Weights of a small mixture-of-experts language model, trained from scratch on English Wikipedia: 1 pick a token.
Below are experts of layer 5 (counted from 0) of a mixture-of-experts language model. Rows are named gate (a neuron's input weights, with its number), up (a neuron's input weights, with its number) and show model dimensions 64-127. Each number is 128 + 32 x the weight over its row's rms, rounded and kept within 0 to 255. Numbers have three digits each.
Before each expert's rows: "gets" lists some tokens that make up at least twice as much of what it gets as of all text; "comes after" lists some tokens at least twice as common just before its tokens as in all text. This comes from a sample of Wikipedia text that the model never trained on. Tokens count by the router's weight.

# expert 44
gets: " the", "'s", " The", "The", " his", " its"
comes after: " of", " in", " by", ".", " to", " for"
gate0:092119156156178137146155138140102111102119167120138107088094164137134139140095154112198148139133164141131124143126195086180089024112116152184176131166094166102136073123108147155139110086129121
up0:188148152063156146139101134112128150125101123123148193110101083112142203089160145135085079112154114076147121165110148068146137118140187115138142079158089149130184162107127175136135145123134162
gate1:122125120133129072154117107196131155094111108171121119130124144152145134129156115117079150182112112169140165104078135160134107133136080204129163117102134090127190131143110114088067143133114089
up1:062136157141162088179169112120129192108122090080059127109135092161183162110109162122119121123132055104175114148153126095093101127130181131141124174093133106116062152114078062116171163153084051
gate2:118113131115139108124129171096065127148137133133096161149129185152096088113119078151187119137093106067114126116131136104118147129095176108093142057123071139072106112130108174136096107039109097
up2:098097079156140114101142137127144123122156169116083085084174146137064119128112081119100187133137160143077120164073154156100126168142172085154132088164101177084117161124179164154128130116146135
gate3:094125050138187105152165081128136127127150124161071166164131126137213098117140114080082119109089080097124164116129152172163114126114128143135134137078166103151116110078152137152128184039063121
up3:106117182172148127128157161074134130163136143121058107156120134144151125134111116114102052081147153122136127082102121155125131159086110159145130142160117136105166152115146099123183169175149189
gate4:151173070135119171087126154138120182065201146121144158149088105103126145183143125134133068129053110130086122137161128135132151076101133135133161069131099077131169120141131121108152170167124150
up4:176135115096116137080179158104095086118116066112124152136113137089150160160150102111127083128157080125158070154150091181110080149181203160151138082103136158127057102114159152171157130160153125
gate5:116135126104149149193174101140114155110158106168192113168115085142169123138097160053140150113119135083182107136084155087156096118206085176115110152095165113103147124075112110193194095106137117
up5:146121112152133132138142128088047170142094112123097175062081131164139161098141116144118193068049087130161150104126173114075102155164133095150121128148137112136087142156121135122151073105134177
gate6:087128124151170057093136149084156105122089128137087092138169076087157170056103058099164119139148159099124104115101110121200102108076176110130131146159155138140139158121092056145089116097094066
up6:113177074188166150133123128152139116142145091131139168152170188097124145220130127126103129121151123167135140203125087091135117121107195167106130121106120155109186119074111108125176139083166099
gate7:111107109131103123196104066105114119127137146082146169204128117155128096126104142184195164147164181155167145174189099127104162096150132084154112068164167098148100110136206107156133117134093128
up7:152115127078135121166122137140214157153111147191148126139122084146131102145156131122092111075098120168172086172169128108100083138100145126088222132197172149148174158133102123113116129059144189
gate8:101150084138147204152144144087105103171115135098130086177074123116150117106106159129140166156130127130097135255175145138108067143085117169125105128103164114087121162138115105091116141190115131
up8:184128152139130162166154152172089052119152151174150137120135170100149103125158160128134126127172113126146159192135163095129157100109128128068092161132130149111105095087192166146132159155159124
gate9:121177093147165110144098113053109136110056108107135119140116109213131129137122148142135092090118154135151119121124124118132136090066083189098104146067187102118084139122150182139141128131211097
up9:100164119122145159135115169121114130046114157125084111145111108206128112103149138136154150115123104160177143113082202096085095125147115127116135078075174201117105102157173152170102128110161113
gate10:150085176125135164158086161161129132117149180120136132127123093102107108099109124115161151061149078137129135118176143114126190121119140156138112174167071119126186156121154099099152124143168111
up10:153215118152133136130141108185138118108115133135190086165166116148080152113173091154109126098174118127158092117131119121133109105054105165143138095094110120099126134123189147109143159053146124
gate11:131145169105143151099136152150181120138144203119078112170118121137120132154150128166125100104174122107148145127113137114130117163094106116140106153104123113123131099190119120134200168150107173
up11:055171130125151112121142098112157170134119146153108102130121094167138117159198083135120108116152057092168180114087140100096137144075152099134156056096134169113151162135103161175119140112065172
gate12:150171121150127108121169118156133134167150100072123149174117149143169166164079099139129157100078098089156093116047120116123066140142122165142143134116139117100137100115128182177105156143110089
up12:133110136168109090122104094096136138120149170158138120181149151195128106132149135137101176073121103182147090155112204097113087140124129145120142153099208106078106102170142144182105174060121030
gate13:232087098130149071094064170102098110093113107149149080120078128152076089079129162117108131122111087106109140193145188048108072158134161178105223140124165159086131181124137105186076164106125113
up13:136084126108104113107141127119056147062079097151123134176102142152128125128136151153072152131126155177102117167131158165144125097116136101103147129142178103104080175114152143166071103136109101
gate14:115121124110127135165108113115140139134079124141089092206101081091139105126086086092161144111135142164126108145139115146211141109143145163154140150121130124079034115088176138052179086092171121
up14:165132140112185137163158146208136075137135122113147139132133091149185132139121078098154106182172149100112108151080157127139121103129184093087093127073093093140106143126108112127122173151125093
gate15:173087122145087172141090112152120054141109049159160083157093175170153096103142127152197095108102110078154126139130169127123097170155173120144139151113169082073105129127143171139109160127171051
up15:169141104122151119139072127181151086127086140150126084148118183099100113119092182093092070156104059112172140102104171189080153140061147134110139152119100145084077120128106182140131130136162123
gate16:144082099111132121162142132068129050185133159072123120115167134150184111115136141136191123088187167170150161113108087096114087142160075101073125070077131129081143117087086077123136155152126153
up16:152138140162200145114094080078126148149118164089094114155122151188133117065136091120108175103187110096134173118052150163078201121169140144126084148127091096148122135130113075091109131085091077
gate17:158157095119127080064144152158120154080061151114202121122076125125113194142077108104202195140095121127147103185101148126142128129134136151157054127137184095117134138085079134140119098162144083
up17:132123058174152126137114114172097145109190154169166129067137171122122127173101165151115118088097077108103160135173158119114107148156141164160171114092113127171126127109173164139103097094171192
gate18:116178102156110139140095145118116123110088140134141145097186124117087143083065142142154150114140068138100104126115080112154099145130047154173094089151148144119135110157149138125215104088092078
up18:118128088096150123163131096181204114111140157094198162132066128098205137122140125140122143077093124153129117131130119136121174188126039124149108092169112094186126119161120125122053148121138107
gate19:162099074085148124110088141137127126219144107157154125111089141107153053099112147075069045044080088101181109120113075092051142101114113131146119141114062095071134123111171118130175080117076140
up19:134124161191113158093148151145132147142093139130128104118096095162152141168092125146171125128112048111077190104118127127193079114156213131088094134115167110092084163084109106135095109159085109
gate20:092133089105147120098174141104106185213128122188100123210124179106068183104146095115140131139133137152134149064142137160155134143113135187111160109140117103108121077138124070091199091152154138
up20:119123145098115123122106182109118178141157141124130149195088134139158091065123043061160131138150144127092111097105102141163156086093128121123187079145107080088133133120167081129141137121090125
gate21:141179127159135117166124118152074040124112130125099149166136124171150152137117163136093099164128108173181153121118032137189174102160122169115098117103193127160099088106141116065128158094071089
up21:098185162112151102121194113149111129109153111112094156190113137114095142132131139123141097132181100149073084096146113152099171091096172153092148138129170123083113097170144159089120200167153152
gate22:104163149179159144119143110076101126068070093102165103101098112086104140152152059202123075121135083166123115145128106133078120080176187135088100124145203101143156127160208083153109079131137179
up22:207124114132134070159114104132125147100134164092122120177165140105144087110152104151119138110055102109151089114120127159154163142129145079137163123060095197079136167158120137095086169172193095
gate23:135142111166065037149094153147168156103074173042128135133141126133142164141127115093075146101143112045155184157184138130070101098118154134154143149115111097147089108176091057115116096090130123
up23:167119074067207117148113138140141121160172093091122152161096085142141132186160183205112123145127145144195125123135133162154109152174135124111112116151096114098157129134094142142142168155182142
gate24:126138128148125124116157146129133107110137155147093071129148093124085079221115074125070110143142107126095168079146156096097164140158128167164150110093169107137096141210110140118152092117124061
up24:117135060113195096126156128086178103141129147146149095108145140112138116117188101126128100146136104106078060140137136175181062113103111166139127103109159179167136154039112096142145153149080125
gate25:121120106144156126101112138160115103138102157087126120158039144136129130177142165147109148102133115108071143151115129166150139079091111138124161163121130070123080151105145151097143105153117077
up25:162156052131171120100104187099116056131077116084134137189084155147110158070161045093164154078113088116178184149152131103148178090108093105155159133163137108107131120131174169161095110105128048
gate26:089162119122185092093137130112178139118084140046185120084146140094120101113167167116118127091112086123116086150160136129128128123115168129140135110099162104129138130086067122199098091151050057
up26:166166104121109152137099141104122161133147139155090095112131149082142109098125130150156223151199164131114146144153122094097114121130137139102103103121135137147084092178101134168087155162096071
gate27:109130164144103168082140111098114139093129159087129147090135093089154151088108154114091162174226111095140073095162114168117156130079135137099105116115117122095089120209192119109166105116162125
up27:133135160119148177093129122087092211101138153074063129066131121098160088141143156151107087079110141113134129119141103150162145083152122089105138166008062148112109141111085149101156131164143181
gate28:135181157076152134131127140152084159153164179121146148178120180129141157120102066136096103141096111141153147140165147124106212126163131172107092105055162087123119085099132110127109103068103105
up28:146145142079126101119101123148178128189163076099112132196124083160138140114122175085138149125110171131099159144119165072095146140139138161132114101149115103117107104125167126128144176151112124
gate29:119113151148056124081137071144154131072145158132162118131142059147112141078137225207152141142135154194140086135117124097100203135097220163108119159083108154094116139122149118143103156120135123
up29:179153087109162115175120082149141143113207161111156136140126169184132118132100120157113217093127103116097090110094106167155177120161153052138130086136129116074111096160147116088086163145104109
gate30:105149145101120143132150194070121089145073095133161115120139096134140129126147084232122171083155134126057091074165120188091130107156129092118140106103109184052147146108054155146093127152125097
up30:149133113115150190130134174065132114120116102155146126061118193109114141164158113164053122128186113130108104087120130092100159137198122124203122119101109111148126065141129158074079133090153095
gate31:199154133135176112106105147165106154147078107133167083123095107092156165103147135076054106148142074118173161162148082139116125107165124152090133105116176134202122148131097123159114153169141115
up31:146164167114134113099147149167165066132169211120140082113111133130126115182143124168098163075125105098100134157100172122095135140155150148121140112038156127125133111108089164188134152146192174
gate32:142148157149175115096192094150131098163147124076134175098097151124143107086155084089093032119135118154135089132156107115117122176167140111154105136091072139135146152200148099044145164120105159
up32:154154160098208135120070129135124128077096105099072067156111175196154179114085086102125136134103093093173148131131139138172190183128098144136134159163171081118144139127142137157065134146110072
gate33:166131106152124147129151132108127149141096130101141155130124131127176109145103113134109126055115139084115099114195130132061151111136125187201181125142130114109146156082134092106104164168076071
up33:145129118135119116171116074118150101152113097100100107137099033165188087165155215145146135093131154142120147163178084104176050099127101087151143127136124093158135153140117078090219166093135076
gate34:099107110187202132172125160065174102127125123091106126167092116109145078145102103124136051109076132108109138119117105128110143088175138104152110139116110164096123113120104175185179123106102105
up34:126109145088134122110107110142133210172098143098157100112072133114137130100149131171124095087037150185103097163112170108081123150146187186081185118170110089083168137096150081124137101044117118
gate35:098139182176091123162143085168154120161068138105127134101072083158141128108099091099071099136121089130107123085118061141082130103097139139113124150117176081152190130177088099105144130135133088
up35:090160134199081098133118080143091111123143128130128155119084084131131122115163186172143180087191078111122133144081127090119121104124156147179102148170082123215124140178099148075056153122129131
gate36:159122149131157119131140112114127165111155145134106077119119133106196179136189142186092100104120159128109150149171138204127104110170125129111123124119094082119103115066116171173108117137119162
up36:107103099109165155173146154089163132132138155144130088121102141123142140159111097117079142156107071100170146124082184136101074151167139165197065140094186106170084157113105131128092109100125159
gate37:144130114126077090115090116097107182094137125138114150161171123166099115174145143136132144108025110129149121168139138120104161080127168124116144171125164098130045227136113145185112119115090109
up37:135085139114153100178090106086118101159106076170116201151107174142189143134097098171148129076130156115156084104161138152113117172151098118101150139150083148134136131101101082166096139101144099
gate38:192150159202134096131111151169124125169095101106171079111101091178125096139135178062101099122127146150128138149103094173150072105136159130137151196108110150083138110108099216175149148142108092
up38:124066031121168160099167128143171136044139120176123107087115156187164066143160150154186182088121091146116113124123125150078107140148122197141104102096161180107119154141163112126164097154123117
gate39:099228073125114141069116177168119123115142137121120118073180096091123068143132109127117143105150113114110089123137150093119112114162160113170128078129107154166118153145144142160068096139137048
up39:196133178131121114054063097110060134133127146085120189121164144150148095113152138165090145132087102114105176160137118126165124088160131115092147110096081101113138061119116119129133147091128125
gate40:112173100130139141121144160111131162102134141124173190040071148083109145154128088101139178183086090152155096101106091152059084108100091116118083156117124118131117139126135109114139088114097079
up40:155116068158109137086109137085132124082053117158140113114091076100140083098102082122090117147094124073087132159168121102083126126136166103114126120112123140128139150129104136081073087132191150
gate41:184112161120164098083155098184123082115135109121089173114151123138129144116075120060116188137150085154163074085121086111150103099138116130104165095100100153125136169177111117084095205124116159
up41:153152082072090150089106159121134165150128108125141154162125157172171159094114158099115152168157146144109121109131154163125170113119163172152131146191142166099072150082171118087104147068167131
gate42:176120130126128152141117092134103120162163167101133071102137107161132126137099163123090108125077112152136148132137081149089109131093190193077153211043188080190161141072098127209115157048192153
up42:136108114092063137153142102155140150133199153092156079040179084093119160114117059125127143134094147079114170102152135100097099141130155155113160150107173144104130086124087106112133181092137124
gate43:115148088186141053081154130106107117101137122122146104171157081103111200145133109114120150110156128133147155109166124111150091083129157177119136187128150098108134209098059130097120136085140094
up43:139130102085175129115149184169155154136166185128143139153152188122108187184090182161101124144113122121139136167187085119084113138144134092155120100116093125084156079160093128164144126149156126
gate44:131144166137128085113163097093124185183136161113077149107150174105146155129131171173099114116146104131152144128112111155132073120121154129139064166139162182091151148121135157158153161152136080
up44:101087143166100063100212171112152153141142123207127145136081092179140088169106164133118107164174147158129188147137131139188161115136070140167109143150146126075095202133152116136155198157093134
gate45:129151143208104196120218140111142126122128151133105123143167114127129181122144116142092118138178152175134131133216080125061164103128150155146086085108138115068113124088158141150098148169126094
up45:089127109146154193152175183109129119127064123088086137131188134155097117157133126147125137166140121160143119128134110078141124129131164168137102110108172161060170109124154125062071042126099109
gate46:092083119123163121181126140133163113145145080143170110150063119194135103146130156060092149120080136156137121116151100090131175114087131154148158150122156128148126093113090126142098131105134162
up46:169142146152121186113105120145169136155176107100138139181131120085121100088105162159116120097078088166141097134165147144080120136105183187114188126102142113124106112171101114166098105125200138
gate47:140117156112119093175133153089093112182164140122107115086133150110107094127086113134164128110127180148144141146091117106108102089153092125137138093069147160066097140119095184087156076161183087
up47:136159179162101116076104125112086153151181161148097097187131109086137116112079152153146090163116115173151154129131093101137148121097113138169123115107239148122097074136122107069192118119107091
gate48:193118109103091109104149193164031153174132177170116111108137145135139057184114127107127138133188154099165194071112095115125163119139092127149072124141137114181103116130097166128091139059112093
up48:159099145114178087122130139135071152149140103165104143106098166097076098116170115150149125137143180109105114134155101096190159067103121089126007160101183159130103123115136159154174157084088153
gate49:120113098142138121104137172115112057124114150134092124141154097132234116113120137093062146096098069195113100144133196136143047157116182130088182133120109147154147072160154166082182140097170143
up49:165112138155129123113107141116133088057121167172141152125171169096174149121143134159134149112155125150169115112165152148099120174165157122122125067165149131129089083118150138201171206140149123
gate50:150115151170133137101123159120136103121107135073079122128139116194103107139091183085106103098132136088055103202174091068145160101071123133147138075080089185090156121148113100181118128167149106
up50:115126131086115158160119062082099147142186157155108087137095111118183128138091138097120174137098135150077137159150083116069181167098087124106169143156108145079135105145108108201149176059122159
gate51:126147142191075151085129154177139161121114164114127190162126113135153131149129174079124164056158077125180171085118150140188150155086094101160134099107107103117121154108115161130128111105099086
up51:117141135114112115177134118104173134077099157125151117172153153149134148094103125081114159187121131080169139124129087164118151136146093104168022109130081089134091105112104178157141113082152104
gate52:134111119120142106087126151135161130124130117103162084125167110097106158138134060197135142178118095070084084150129171122126072108093112093080114149136147119079197163140142138105100077119100068
up52:176186083154116102117127119107168127126108154189107186130104124167173157209088086122087068132104119110150061193092152125043116077102057142140080147122143094080165136158136128117172100123155128
gate53:135168140081072171079130165156125083110144124167096095143106170147142186178178124103115170148126088144087142147085145071107124103116135170105084087126154125156143167092163131160150154141163085
up53:125126098141104121177121125150138090095104121098142126169067174117124143094140102154188134166130112135145064096126120094162119095109152109111149088127189114120136128147117107171128106104143140
gate54:123113061118119055060140128151158122198100144118128121172107094128118129059126160145111133137152156160116109150144100137103106102114097079163141054129054104069126085145136085111127168102114099
up54:146137133121093135097148207148159109102098161113140067155173131159093125096151064164087101161123082138154144166146115118106121136093122161108111101143120113200156111117150108141120159110089092
gate55:129117129131120146097094150081071104068079091139119106089124155164037114102132154122104093113131170165105106164083108078108169120092140136132083108124134178100084153172101139156136138142126138
up55:157129068074171146121067187081088158065167193115163067145084121142120122138108189131119103155121101116170150117084104128164133132144149168086139148101150133099121101122132165150102161120119148
gate56:094072137102089131082155127052137173132111147102177164145135151119140115149128123163198123177111077161175133103124149127137165131122159156126116168094141105127113096142089099146141100116124113
up56:121168119113135080178099106065159169128109123060123118175178062205182104157138122131131152174131139138094160144116113147097112161076128081125101128160087104106069147111118153149146091097166089
gate57:130131150190122127149081078111204128085120151168122148064160060107138112152096157131126136122090086141113087143114152059156112149112156127103145113130200121206035183195149179113068143128180081
up57:157133127113119105184105123181150069167143129112118141090156079124096085113138091114139159169085147159153165117120145088177199146108083127174135083185113142096156141138101158100109225115093108
gate58:153100093159140154061114073143131112128160098156104119102097122116091173127090156070124119163112079184140127107184137129118146135160093135046140121120143093100191147149125174041100218104100196
up58:164131158145140130138148143115155068158167153122102073087132118080132125100108118107160088142093087137130089167196108143105139130115149179115144184142149160147127111102144170110143187124152073
gate59:133050120166143121134103148158104110140156148113155069120112113107094184164131169145092113134103101159102207147097200106099128074078143105138139067106145124168131163102126082161152173190073148
up59:116131147146104133141106067148132025124148102077156114128126147147098124144151067155164190159146183138102055115110116149131093190137114157147109174140162097118078118157155128125093206145131163
gate60:143129146122139091116107160112160095116058174124140139087091115160135134108116167176077139120132131155106141119112122164129133115092184157131142116115121114139158150107152150122088130120192119
up60:111169143112167173132165124176196080153133122165135096142129136156159163138161154100105150129150167141097127163102085094132077185175110159133122105130099125120067143113138163158142138131176182
gate61:164087085068153107136113187135073102096187081102116174158077097140128128156146140126156164137078121149100149097114085079117104155135187108148138170108155129139197130066111146170181107158185169
up61:134157148129158154081091182119167090109061130103149083121074144139139107130140139092089117146146054084120142096155147070097134109057130092145165094143124106148109153132197124115130102118101139
gate62:106100081112193153127130088190141128147152114138122078124133105119131122140129099069127096136081052054124132129147054160085096144146112144112173098102173142145172144096099083125109121144145178
up62:184117115135154160147149086114148179132141089134182085139096089121121127120110137141137175185130151074091133162139110166110114109146111132094117131181160190127196169080099088158126164064138133
gate63:132107107153104128100168102142141182162160115151121125105142136191159189133153130161112143136115141142216167167136139075086100110093079097136134103140136108085123120098042068063140115186156088
up63:086212105112153088149097105137184179130120157186161101102137068142134157217131096139095151133130163126117098137095072141111059160129138131111166115148151130165066063106098163088078131183194173
gate64:161076112112097158195109208162105120129213114145147090128093086088108220116128102125112138086116097111102088126117062136122127156141092147139151126121149124110072178108112088143128122120163125
up64:100109132133154127171151150144125111158147182185109142097121112158129127149112124157128139176140150134057068164121130096087137117043124139106099100112099139115141119115133126122098103063154115
gate65:132095132110091123116156149148146184171117206125202124109131109116065134161137164104088076109174145158180188107095152062183209150132131137144078072092122087120145140128133108101097144177128130
up65:152139109184116133140164092177107148121098161150172125129094124168154112168119206164171073119119090156175092147145135056080125135166166120115108047130083109154198094147104165146132138156143129
gate66:121119114116124158118165133064025152078119129151047062163088125152109130134121234132080096120119135141163084144099156091181104127163118150136101120123152125159113128131147085185115200121134116
up66:186174112157045157116102130128141164133150127153066153143150122147166150080162189146137202084122111094161169172176146077135175088159176125119060126192112120134109126129143139114095161071126073
gate67:139191173137176102090092095100138101149102131162137097147066159149146085164080117139118140093164108147096145111136181146151079083169173102160105121088100183131091140160124171133140196143166116
up67:116147157114156148106148169120119070105138141163108119141051180171187108141127084126080138187140145130174185146149104071124170131068098117118107177157132133093148149098099148153160123112164082
gate68:060132128165075142165144083107112155120177132165138115121227142104174125148121092093116152093128178190110049139085036110136080167116169118111106136071137122146128128094147091052200137076116122
up68:152094178123151116093142146147157133118203188090157095115181077179122132140132088112141088151114155093113144137106078152109098149180190152143150146100116150118141064126127064142134165176125138
gate69:119164173091092076073195066163140151043124150098129133151120085133130161178137052120142149150133189074181086151200175151077089114028126139129146104139088099091130118117162109156114144109157116
up69:170157121146121094137137081062079095193187139155078192123166099124112130185127136146168112096169119098104094087164168123119091178164167154114139108118109130112201121170096108092060166087121085
gate70:153117144113105101088120140168139137161144179130137171133098162152146100133181103169116158114089114148133135101179177097144103083078127166135097106105128151137153215095126126120154127087183131
up70:175166093143116171112120201175115098132139111162075073173128142197167133140077121126108150091176130090133095119155091078111144133105181154142100101092145167168139116149105140100113126059155135
gate71:005119109140148119167113125158128089157120108199099084096152099123124087191097168089155211091086117150153123085139123141163180133105188084089112086194144140138096168117123107099167110105150181
up71:130133140134135112141123090133169160115121169152112121100093139153152133143148121157092052120101132199104149075150101081115119129130056138119152107156163120187085089096216112117147127091116110
gate72:134088130076171169093161150125124165138151096163109110072187141110123139131104156095163184105120117128197170169119130102163168149091149130159110099139120126111156086108132135167170083126127095
up72:236108124061182165163134114152167134113184117152186151110062128111171141139129121175126121129122093116077062112135077084156163195127171159091133083114117058164145116100118060174129119108160176
gate73:094103152128134093196122145185108142128183118110140101167056120088078100141104161159166124101112117172170152119205122099135149174130218150111170089120136153134148135107166152194097154119156101
up73:170181149154151135176172174154158043114163090128157110169164149094147153111129116143193132105099136088117206164116109116166076134149120158137120154131171141105160089107123156117125113070130159
gate74:137126137097124102072157151069198140180129077158186094154127120181180108143131139152112138067128125113101111164154130146129122164091114118113131128132083095146135085150154044123133138110109133
up74:140114111092102159182156103111116145165094103129152159145141139111138146135100092149144149157145152153130142153090136142068089125119133147164109092117153073112083118108148083178144182119139183
gate75:150156100069114077064150120130120147117105059094149089165089124140122116170115128142097130162088097109143154176168092133071139103120129100116118103081172110078183093098125116128175044156124159
up75:169125102091173145101106109165159182135133202095135104036112112135141154175154089195155107155124116090173114168151062130134161133203133117090132132185135121158092110104133121079130125112122183
gate76:130100166096083082150116158147142153136159160133125180180129052132143134103089115078144068101100110126115107074115113135146170181141115151085184184159157138089122082116118134145162134084205153
up76:112097134110178100186114087143117165149119069096111122104124099090100122130194090140151102136058082086139130088106185096090170108112138073106102161127145141145167116094126151129140118149114111
gate77:080157099133154153061142118131143118105103135152143162125094106178161097074121095141123155073137107169147132119100130098163139155091130174109160144118150079101078153158133122096182137087110111
up77:086132154099125166121159125136083136100148187147091123137142136165164157145139165136124126122120086134153130130146115083149148125165126127141114137088171053082073160128100141149113159118147081
gate78:146137223122075103108121110158085158102070166202156150131152079131143166160126062132121141082129124156155117085095107158148121142161100149153159119156155110154152134103114138115171161126114121
up78:096174148169139139081081134126159116150156079174136183142095083144128094110088177126180053109143129156090141118127119097117124154147134124176086106127160146116115094094157137142191130140108121
gate79:150124112095126130113108158140057144118137180134113121128137142126125123166212175102121084077178126183093131112103099067083063169137129150219135125167151140133087126125143112104153164038116109
up79:124114124118134141125078146076142163115136090113119175197090101118131071089133172200078126154091071167187143127134106129175133143126138118125154127083095115153118205107141111089106173156081091
gate80:119145073141146135151136087161143156121168159136131115125117069102103137156172131112096111126072055185164125187118160107165104181138168092139124149088123096136090149119087140095114159069126102
up80:148114116171154056190109176112161126144127170162110125079079098110145139133165084153146128143120131136096106129146132063134084130135193166102156121104078134196138142201117178124097144168120053
gate81:138142073202187152130132115172075147134155107157108063154147180177130136165102201166161189129162138188141146188154137136148154130163201182115138145078147167150124162141158116177115115129031099
up81:124199109099191091077130105143114108179179140148124124115047169153173152157213197133122146153120116128131117157112170079140154173116154088102108123100161122065133107138114089173164107100127148
gate82:113137054098046150119131159108123134163117120084120074149111070109182125157143158174126142120124161172119153136141163122138149123132138099149127131074105119125192201101165143110146111085148137
up82:110132152086119089118122132137126158108132163124133119184063150095153140155140124145114159159108123122116092103145114098125135138107112143073161109121189109089144071131145137147130116134135133
gate83:133114096142157067183106170206120164154114093133110141154153089122118177137104076127097150109113158148118075123140114162066141147070134132094132116140178136084095122148070105153186161099156094
up83:150188153132134169149149104136137137115123137116142139099094119166180099120102086148094086154189073134148130139109122153129100142148122122123131126162183146072102107149183071114151084159120128
gate84:120218128131186094106142135172137101196179110202110133122092119098107138084122126136148160132069124133121139155119167125126185145151142152138165104149129140148156168183121133067149194102091153
up84:116176177157100116147137097142150126102130143111096158106085151132143147124119085081150120130102109160107173154164077131100094110088053220085125103082100142175180149129118108122164124131185144
gate85:092109176186096133105120161161179092146197191141161203153163133121133157142103063107125123142124106116112178134123105169158155102128118124120098153057112094131110087062204043148115109153165176
up85:131106097137120127127123088120175094109109182113126079122138135161145165124172146139119123104139170189137193143192123115129118139102165129106090116041095118109121111156102123185115093104174151
gate86:128104122150133077226145148124098120104118153163151090104145148135156181086119143106232162150102105111125137160110061118108156093110101163124080091174153117149141131116143078192126166141091139
up86:222133072101131125129118141152185164152131076104131105139111159088136104170101145114057101116118102124064160101160130171091058127119122152144133177130120111197174134142155100112152166119157128
gate87:179129129108109142179185137094134105145115092105131086135101148139164141155109095153166095164201076156194140151114130157121149125109109158124142124113103115128164078133103087181137122064182111
up87:148126178072106110115143158135104124140076155182089096155134130134137151089167110111184152074145085136138145144126127116093094129097169145119147137125118171172163120198121081155106134069148112
gate88:133111149214124121097142089077121083094107165122137087124106121133105085161084160174055150142101146065161079074067145162127076176119119162067080152132174160168181127104062138131103144139083157
up88:137165100079171160109147137180172170192144122127203116129115139141174155159128159193149080085075123158148096143162157145086131156098158209164116127142118123146137150182119139160069153083169099
gate89:123128139163079140142118141151119144186113142091172201102133087146097115136164168159104145065174139122157135115168199175134162169107161102135085128090122095135125122172138137078118162138160144
up89:083158131123084147140205046149101118078192146117085125148121099146153120165157179132141125093166091093096086062082124171115145216101146119125119105122150125141121124139162086146100121112109131
gate90:107101137096208152104125191195167155160110121145099158153107116155115134099146136135085125150161111121145160111148154182132078144095170189085154111096129106110200187131114053145139137185142123
up90:134117098108040133138046096145151135140130101130141135112124126133123127107117144090122176088154122176110169124123223163165128184106102243138092170148126106127155070149137106135159146180192188
gate91:159083072147161124120148063163074075117067105079141081083118142149142082111149188116129100147172094169146130078124158200164130131139147174144108096120162125173139125137123099180161098113113142
up91:153111131122210135092145108113145146085082138093125117128152147172178061187109157173145143124112086074220134133094085086138064150131172176155116107154102145131132131171118113137115106120137196
gate92:150096064158131103123147157105117134140089130111135143124123090120163076121161125111062147170141158113117125091186150081067091099134160122082163045136140091112149066129150130121154105146142125
up92:115138137203128100115120147109145121154145127127112089109099083172113158146095080197180136190115079095215092103180151181088116108099101082115135113087129149152057086134095110112148163142158131
gate93:181093152093140118144121116065152158116109150110131135074131034105171202088152163101151105148121156140096123129131119126116081124120091089107132118157140151075188095093118136181081111112133070
up93:162141138084153138148119176068156097094093190100157091105188145122084122098121092073152142122143165152079123107133097107134134173108092154160132099153122139111133098170110121146136135064176120
gate94:142129195119138159109148132119124149130132159152078129128135139159142149136091097149107139099107150066106096194156128156101157092090076131133148091118128122098148166113129103127130134107162143
up94:120127169149115074110059142130107115113198115139119108131131134121129105073114199138098144082116122164161169115137061146062093108070083142123095102133098177091089215125151120097144128165162157
gate95:130141168158150131123098086136105170181131130093095160111182081180100101191191118103082118083131094090156114136162139124120125094134198138136158157122125122097139095130115123162128122143127078
up95:150143157131151174157109073111110150120113077095079135109147182157128114109144139132135145110127136102116102154086103184098165157136150169097126134057183159147102063101121077161116116141115128
gate96:117166111077160096163171118160119144140142124094061097128114084125118107128093145157119142145082119117169151115077085119110160122053105118087156140104087109161130111137121084076109110115124156
up96:085159089129163107102177084096189194160074137124184200077148115131137147102125192113104174131185118091134149109151198133138097083159113101121144157121101094070082166139106103109110115115087093
gate97:106167073165112089113123156171153148121185135089118158123142132111117128118108112113079196148093175097140088165148110115145097180080119112149147102098120116099153154172177142165194162068124115
up97:134121132164102094059166177123077151120088093115120147123148159137115117100125103129068108147120114142170126154114069083058136135114110149123172105160111093111123098173129063130142134123119103
gate98:146089138135108197172194148108118166106127111148058123119125168132131120150070190111094118078112146163100162125123129140098166138128230172091076098107096096091176159193113088115125164105104135
up98:148161117115159165104128084194090099103164156090183086125117100118175111148151143164132112174125062170178098134135110142201132084139098137121126105149149094139076147139154141078088199081115127
gate99:144147148119175202119093121144118130048160092139122136073056187094144129086138115117087111136153150125131140132119063124140090117172144081138101143104142156144158130061057107169103161104132186
up99:174175184121113063068099148146149057117141119140148166142155133167138152097067131122100165168139133217108106152193168147094177153119122145161123152081116149110131150125192158178100162140146101
gate100:113131195109115099062099106096109176178141111139140114158103087064104175089102125124125154097135168168081157073149143095116109142110147117188085085099047188176164127149123140154126122158079144
up100:155164158140153123049104168099157165145164103130103195129069099076074210138131103149184141174106151126128116100147098132146149149093121101150102108174159138167139188150057101157144143179101079
gate101:139091167156117135148064137135196162125135133136187085143113166152115128136120091157179141127168102143151136119161142097144129143114058138120193124101143136095141150123152123119163154142169112
up101:128105143126143112140136148145203126131144143144105086122117103076138082124087125164143124102106098101166105130126097129140156152121146112130137136166191120140049080108183144141092111100164090